Weights of a small mixture-of-experts language model, trained from scratch on English Wikipedia.
Size: 8 layers, width 256, vocabulary 16384, 106M parameters.
Experts: 128 experts in each of 7 layers, 2 picks a token, a softmax router, a shared expert of 128 neurons.
Training: a variant of Muon for the experts, 737M tokens, 5621 steps.
Below are experts of layer 5 (counted from 0) of a mixture-of-experts language model. Rows are named router (the router's row for the expert), gate (a neuron's input weights, with its number), up (a neuron's input weights, with its number), down (a neuron's output weights, with its number) and show model dimensions 0-255. Each number is 128 + 32 x the weight over its row's rms, rounded and kept within 0 to 255. Numbers have three digits each.
Before each expert's rows: a language model's description of what the expert responds to; "comes after" lists some tokens at least twice as common just before its tokens as in all text. This comes from a sample of Wikipedia text that the model never trained on. Tokens count by the router's weight.

# expert 60
What it handles: Vowel pieces in foreign names. Word-internal vowel-heavy pieces like re, ie, ee, te, é early in foreign or unusual names: Ereğli, Sieges, Grevenmacher, musee.
comes after: " S", " E", " G", " P", " N", " A"
router:142170136100129088059137076134108137182076107136190143128157149095126125125148093112098155165144162166179138155093139123088162135139134114149108122158134106096142024097141114107094115120126176144137118123146146128083097160134161181104128134147127137114152109152109154113105182115090121038134196160115113141166121070138123124169081094119121161159104174136164102101165091162110099162084152102127112152111177118120102146132099089104143179121121157068150166143105151123163089168162163103140101163100097152124094148127107085170065061125147099163128174095094186124113155097157136139111189166134127119115131164171213063110166101095117153126154172135142173160126117130119176134075134185116083081188085119081188109063109103088109078130182140113139089135135101181116130169074051
gate0:149155106184086178125182119070127171078133148112093115163118131122147110104088176116088119184109100135081125124164157107161103115113085157101119133130132132114126127053201108189084093111165153144114143103072116120098060170174078160092130092154123108120115143139109123131127137112116106146174054145169150146164158122131130123105137102090115125162177199170156168138161125142103144085160142113151152154153120092189147145160159096164086103112182180115128145086114080193151164118084178164133084134135111106129136098087138081064142095108109118128119097142163107123115137154119116108131127132164079202142144158171162123125155127179115135087184110167175093113103087129119101136193173113118129112107094112146174063177102149093152085159137107074074125065169090134191081056136194
up0:087189136172079161231151182119074136109114125171169098160170087125131080140103131106122117168135120132134181107125123080162135094181140127200138121150134125133173117126151148135131173161178148069092112170087167155129034107147095074171183141049101087094138083145135091166132126118090183116113143126149132089128162110124132187052111127134140114139108136116115167163154134123089119056176124156140109095120138095120083158130146117118163096124197159137096115119187114135140091135121103107145056120127105101136134148121208135133154134076115107109175145062101140150150148170118060109123155080086133116150121142100192107160114125148171136099079154164106116134092129090147128111183121146144124154154151123069166050133149155112101093160162125161062080154109093080152130124100123
down0:143104133099168170077160121104131147112157177130117123143127177166144114157149184089072111169110189101094128146168074150102137115113094106120156132108101084145189119070136058179171165100103185142106100102167159115101127132156139134132158137144059064123165141181134175129103163148105113104128139153110122132124137120078139118162154139150161066111139160121074098139171118118120125085102103134093123223117119130194118183101099093095130056156178167142152146094132089085150113151088176110149111156136150146064154196111193120107147177121146113113107178101110088121183151145092121091129147131167079124125078141128134120155155101113092157086094126163127134149122101091118130100129081073199131169062155102115076128072159115180097214147155172120116137109109036121124113147135128
gate1:131140086167139163114142149123093117083171142083172158106119112100151172121133131088131128103129116169133139134093169124155183076146114149121122092147151117139124154107131141059067133131094090147132170113163161192163166077099160095158139082121135146162089097138121186124098097088115107164095173089081174126071160086135090122119153157118132103182056159096166180031051108116164161063111130137138087132117123123132144096144104174181118142111192129096149180066126105182148130141169102138102025124080106186151094102146137074138163199116109120155128156162136110058087184096157046175118131124145088151107141086091143179116156159126131137148120125186134097166167145156151116135139125129129124114130077098135150147088154132128106131162134121063139121148161133167159137099077115
up1:066184088065121137110105139104121108127060160101184152159078138127112130181149119139116170166118166148142134159149129187077136158080126134071092115129084130119163106153162156153196113138173080126141144106102170097145095072116162153171099175148106164096107150139114094109105181078134159117091141121176114141109112126088139100077109156089113118188146131122164101136111131078090126121094177127105114142169110125125142106093165126095076153091102174178069110155159116195087176141066136155098070114105196164137125097128148166110148160107186119158170115116088105110107186116136135136116101094180180172162100099137111149116104170184138098094140173180120164148068032136121095141165145135154101085155103114150120065114150126109175139119131074092107080152173116172070144148149121
down1:137073099099066143086173146115078132154134140109163104098110137106121124151120136113117101154180075117128150115163108102119140082124119168121108110157104166160076060166091119130055126133088112137165178184190115174078184128124160127085138077131197132088156175078075163193144082121120099095133127124127157131072095138130109143165110139130120113141098149063107180120153131160143143128123170150153139119160045166161197145118092138135083111118150104155094173140104146146108068126140149125133154186158168105107159199187115159170120139114155111117075158085078123085142197100143115109136098141172144083096065082083122130113106166112121128104149119111130173178150111105164108112141102057128119178078156120141117155123154170165108213103148177155136101113171154141099174070108107
gate2:113202156170128116121085097151142190125135125157127068191146143121143143104090145161089153121107165115124158151092154020165088155191078115222148077148141100185121139160132158139054080060177127069135116130061167091097129162079129102160088125062126099180126064165136108126120094156143119140121129143066154089127073191154134079168158135133077064136109072114150096157155108088162096116155106125097133124124118191076134117168172141151081181167190131082148157126104119158119118128140170107114150143128087159164142136152143130145123154096141190167133115151142135166082092222150153110085126094120174128111115108124127112164121138087122112137157066154107140134120149075138189105128129102124078105112168138126138127146135102163142110108156124132149129131138133079109147135116108
up2:099103135146114101139101105121167112170137115192153170119150127135092142139089189115134160160123123120163178172162117115155161064161107154207063132165145061123063134167091078109167092137090130152130119108149151128141104117149143130103128085158151099164157140129119125156110152168150105145172135136119174088108169151093120124143047143101171106175084126159062199128123055137119157108154145109159180161144072066135146130179047087075131074164168146101158120125089167092134092139108150148091154148104072135054114122129122173161137137093149127115082077098136125177193109150135156112117147143068108132137123097090097142114075148160124099097080126137133101095091110181093172121074087163065120140097121162122117157156173173131130121161103200100114169113154189154121118133104088
down2:165151110100127125187151122086056123136140105107122059149129084107127079147127151118108092085172092105141145066109105180149098077126139112130116187161164104150114091094093183134167175120112142167135082105142085124161134152109182138130099177127143097154070164189126143133065070091147163148154122138174184150055185152160140193165167139078194192208146148160135153099111125104136113151118106092079134157156058126127113149192143123138124101091140137097101108166113129096126188094147115138144134127126125142162101137102069120092084135116080140100101112135090104092138144101145153102121127103132129134121068150073148105099122115153151124116150146124107129136096200138122126115204122185094168102124103133083151237122160153113200101111077126171091119156130137111132090167085139
gate3:080088125147135182105112165085125165124126127145054109098179134118131144160128089153091131047179160188172046150128134106103125177103173124155134163132131095125138066161102189112068082098137187134117079140092069149119116090094111121146139143142106124134147130151096123160089144139134127114120214061114146133141111151114182103139216147061079112160134117119128171114065140144142133123116163120142128103049106141098143166134152159085182142111133106103118134154129094141193098120153097095200162155129137107106070168171116115128204100165123104119110098159154117122158107144129120128131118166124146102099140144125097131090105135137153075163128118110093135166063132129141121196127130162159049147102156135117154153115173161154192131086145088068122145160159089092122181050101154
up3:105130135127118124081129143082104137106136182139146155085113171119129117107175108183131127102071131130089129147107137075128098095137174129143089151112139082124125121143148158166108151177084156165177133173066165131146110143061095141144125128118088111162121120162101189113091104099147110174140135133149114096167076110162128097118144154113140145156172159202131124092115097096114216071056146157135154142125114141172166120135127124110161159122163090149136100171109102166094123176123218125139142175142073137092110128151120119068121094103099140171088180123175094132089104137179150148157176112114132101103074085091104130066102098084145099144184099132129109138110107159091133195096156123085213145073045082146139069094160151065099117140141166166081126168154159168069160162143160
down3:201158146161134130167127140062138151157132077126073124155100155121180081148097101156119139100062111102180074100094098113135100141125079118164072169109172146117118100151101116161122144117117096171140068130166138100115136130121140127101207111198122128108105148148133131121142061141122147064085096212112107079150153110113159128134183094113217132137126131050169121113138161152084136153146103123154163202121217121104057151198145079149135150150135118120117058082090095152115110099086112129145120190109122087163127130161133138140078188136124168097108164084161097122092129150132117173125088159139110145124111130141129112132136075172119117182099153127176158140124088095153122085149124115144148137096141109102130133105219141073138164122130114155177063112165097102079137145148154
gate4:115143179150128169175098148164097201097095166163142142157137141128114117170112080144131123102132123121127146148098138141154120097091176108166178112119130166079147092189115163150111138117154088080178160088080114069137090135175108060106089131147134150070105131160077095122198127177135152124211069092118119122074115148158126133171038153123107088114066118119147109123120115100148112176124142166101178085098130107066109117200059088152130145103090121116145160118147102154161122160131139154122189135100138134114124150125127138162097077147124191095175135117160155111203141176202131109104098127134176124114164092092070145107187083169103156161133143077199120108148139130133117170126129095102112142110166096088113122133128116132186183098105131109160099126110053135142063105112159
up4:153118158137118122074125150183165068173157126127143115112137120120086107096179109156176150147156086160169115129095129082128109088090141106111059138131134067094124163125128140100099150139115177109182111152156145134179162092068171133119133138163126109129099192123221155130146173100168082168091143105101127141053132133100139146105171137115092141133134098075089121248162145133120108143148078119125141125101120154157107172082148124138158158186106102134135076135111162121059089086130081120102120173114117170086116102071133174177108123115084102110156139165123079138169148162129115155097117190107116146085103111103143118062177152121178158130124129092125137173124126079063175102150162187109145106162073158132180129156122101095143131155167087179197138091099114138055139114161112
down4:142090095121161134179133135134195096122066154098161069142103084080174088160156148118093145086094129092160138110203136094179123110162178066060137121173105140132101173094115107148096144049165134104111132125083124157170166143154124132186185129170141137134160112135124190148121123170149133187089092144136136109154065173159124174180110175145126093154105161082127061155099167139120117075120160111084101145103108149123140087142159107134199106156070155106121119108172145134126107100091142164140131111159098123128146116076160187128151095104157135154112181111108147129106146124111175135075052097158145164118166119119085131142115152151151132141088128135097172105118111132095070094200137049128157160115131128160070095113065133108131135146178093082129175127165092049137088125117143
gate5:102105201114141099154102094125090163142102108097144159139142168144168138158094108151101127122109151077156108135142131054142100207107096108131138200126142062129139077200112176095132173128109176182148132164101160144104163162118113137125127145122131133125130131133205139129101095033145172097165169113130148071140126076118156099103179141132077113158157136160085095108141147154177123085127170116122083134036123030129134190130110127129186172091141106116128142093092150196112102137084114152128134071064127118123105102151104152118116128148178187138131136148108113191130103115120157124107129181120169152094136074059064105092093087113120134107100147122139144139083166193199116155124087179143151162116172123085121147088106107085177112109130117109128121145142140147134154073139138
up5:120149140136116111108119137188118187108185104163097150128153129140106136160087127117159156094049136115088148145135115100121130118116178113140116105159135116099091100151135122105162147193062136145175146082112163162111166172128123093192123135063113095117085127071217153086120122113173127061172156092128076130152159129115089166119107077145071129128155122137152125144132155107157113127144174094111122109108109117137095153150137126072136103103120133108125135194154168162110116168139125137169112110099120167046146086133063172103093179103138140132173077143080158170131110126107100154120182124130099129098212116122105144122107069087152126143111145235144072119152182135185137125072059152095126138112151064094108175108148123105087211102171110156086190161096139157142148145110103
down5:089126129136156160108133117173162093116141091117115149157092111101141143121109125147146121089163210162114109089152138112119083099162137119095178100093059134162103205159179156147233135146087100127123150186172121120106135092127153135084099174164109167144122150130100111151141105098074140185171098167144141094154112114129107196117099110151155103118092063096103172196076167092087152146170133092133121156059118131129195118138123070129143131101145151095075111189090083096066120116119163126155148120151117167114111093075145125165157138124120118146132062196124113103104145121127072058156140105135146184101158137114109124119076128138116094129109110133109170103143099141162143156090147077090126155138129082130052124206121169076109174171139143183176157173168077109113132100125148
gate6:156128082071146173172132126108066107165110113113136179105113072173161158099129161137106083062187140080133167159068106168213157078133139148046171119133153123093145093136113149102129150110137128119154117124112112108108093187116128087078144072080136086139095124071108140158092101147140135129129109168143118134138175118152108133129051130070134169151189148121177077113120125114188127140115141125104132168096128127101127135166128137122152145145150126115155140129184148079066174165121132082127148178172227120111108114096094090180159129130107203142192162103075131108090109146121180191070165122211107133093125143111189131143125055126129141112120141137114157119114127115144109100120152123080082156103145059128094119147093135103121160136112170153107113146056112140181138128154096
up6:139096141144192167149119136059108144101136122135164031099155087069099103154131049100173108136147145137069139098131163133062132125076152112077138093147140140099152087111124146115172149136144118067167125127081148179137148117131136111167148140215131191142126167132099058144117139096113109121110161102116097105133088139128170153140147118123098071168127117139109163135131122120088101132112108108119116110143156127090157137064167097159131181095098121203064125168102174150147133116097136155126086027145133163103112089080119150137138101068113144145119156164176130128146124158157136153113105144044133092114060142143127218117136172126169109108143180185141141092146129144125146116159145141186194133111082102153099168142130151121159182146137085077158118112171133069136115212126134
down6:156080107062173138154166102125158152122096112089129141146118140151167125088059141106187105096081143170092121149103131149126158111127147136112097132144184148109146131141083130223132179091129090110204131139059113103154027137096173099120151173081165133070072179096161118104131115135133074181107133131116103151138097138173139094168176056072085153128091119103180087144136140119139123072146147109080173162107123118188112131173094145123175122173136111120144135119162162106071079120123138114113171139210135105139071097153126210167096189074146151115110093096147117126121110076109120133074092137166090142120127092133080100202127163112167132166159129116105124166146106119162161067136124113130136179157087101143115094117114142127107126174117194145147136135135173158149121136132129
gate7:140123140173132074107167135109150126151105068091119130118127077144177119161160170119140150118127191175081118151161115121135129158184062134156157130086183165076071135115131112087076165157089161164150108102108115160126161141173132066138135117133131160108086145131104161126133148110168099119154089116104102109193148063151119169157130125165166153146086163134124066150089156147105055173173111121123092086149122187082142085105068093145144122180151135155154149130149109085120127074163096121126152145157104169130092162113121152111114120104110126137130094117040113168149084105085121113160159178140106157147099162148105081108109151113087176209154124116085146188099135093175062106157077123125171133110143129143135157103120159080092142073120185233142132161131060069127124121171107
up7:114166116111128152150150115114165090169117138146154116174210164136171112094163163140143139136154087153084133094086168211136093128086149134098148099102124196140080156092136090197103171080149061082143056109222151086117067170161109160092168110145109134181112106109172127164108129143141108135108120111081089165124136139133079172175135183166165101125192059158128123141132152110113218097126090121145114137159153050163092114105091078082107181121103120112174110111101096137131105101131197129083150131141098083120135111138105145119130090142151116176175188108114146078106097158171177120155151113098152132122116112108099125077126159116104145127091112153102118124172174094171159121123112126123144115108090142141135079175087129177102134110136151118078128093071142173078087113151136
down7:134193136122103115199136103106084112106141143077136159093124041105105077151120145155200139140127124081088134103095145142094152062118162154148109111124131192134133134095103110115172169144109093145091098120197142154095131114143122108172219149066168113057088146111091172144099145119102140172188102130135165083142101065126096180140133091080189156130126093098080135109149107116104140149132089206105133113116126187116131091125091106111153102141216173141115147108082167140151114148116121140167113161066080089148140164147141167092098161180124149140170188093088115079087146139122127143095107154122170155167138139160128152138101103140142126084132079115071162122167183092118126131066162191127089119189138116130174119099078094141139115136101130104144153139123159096170149170156096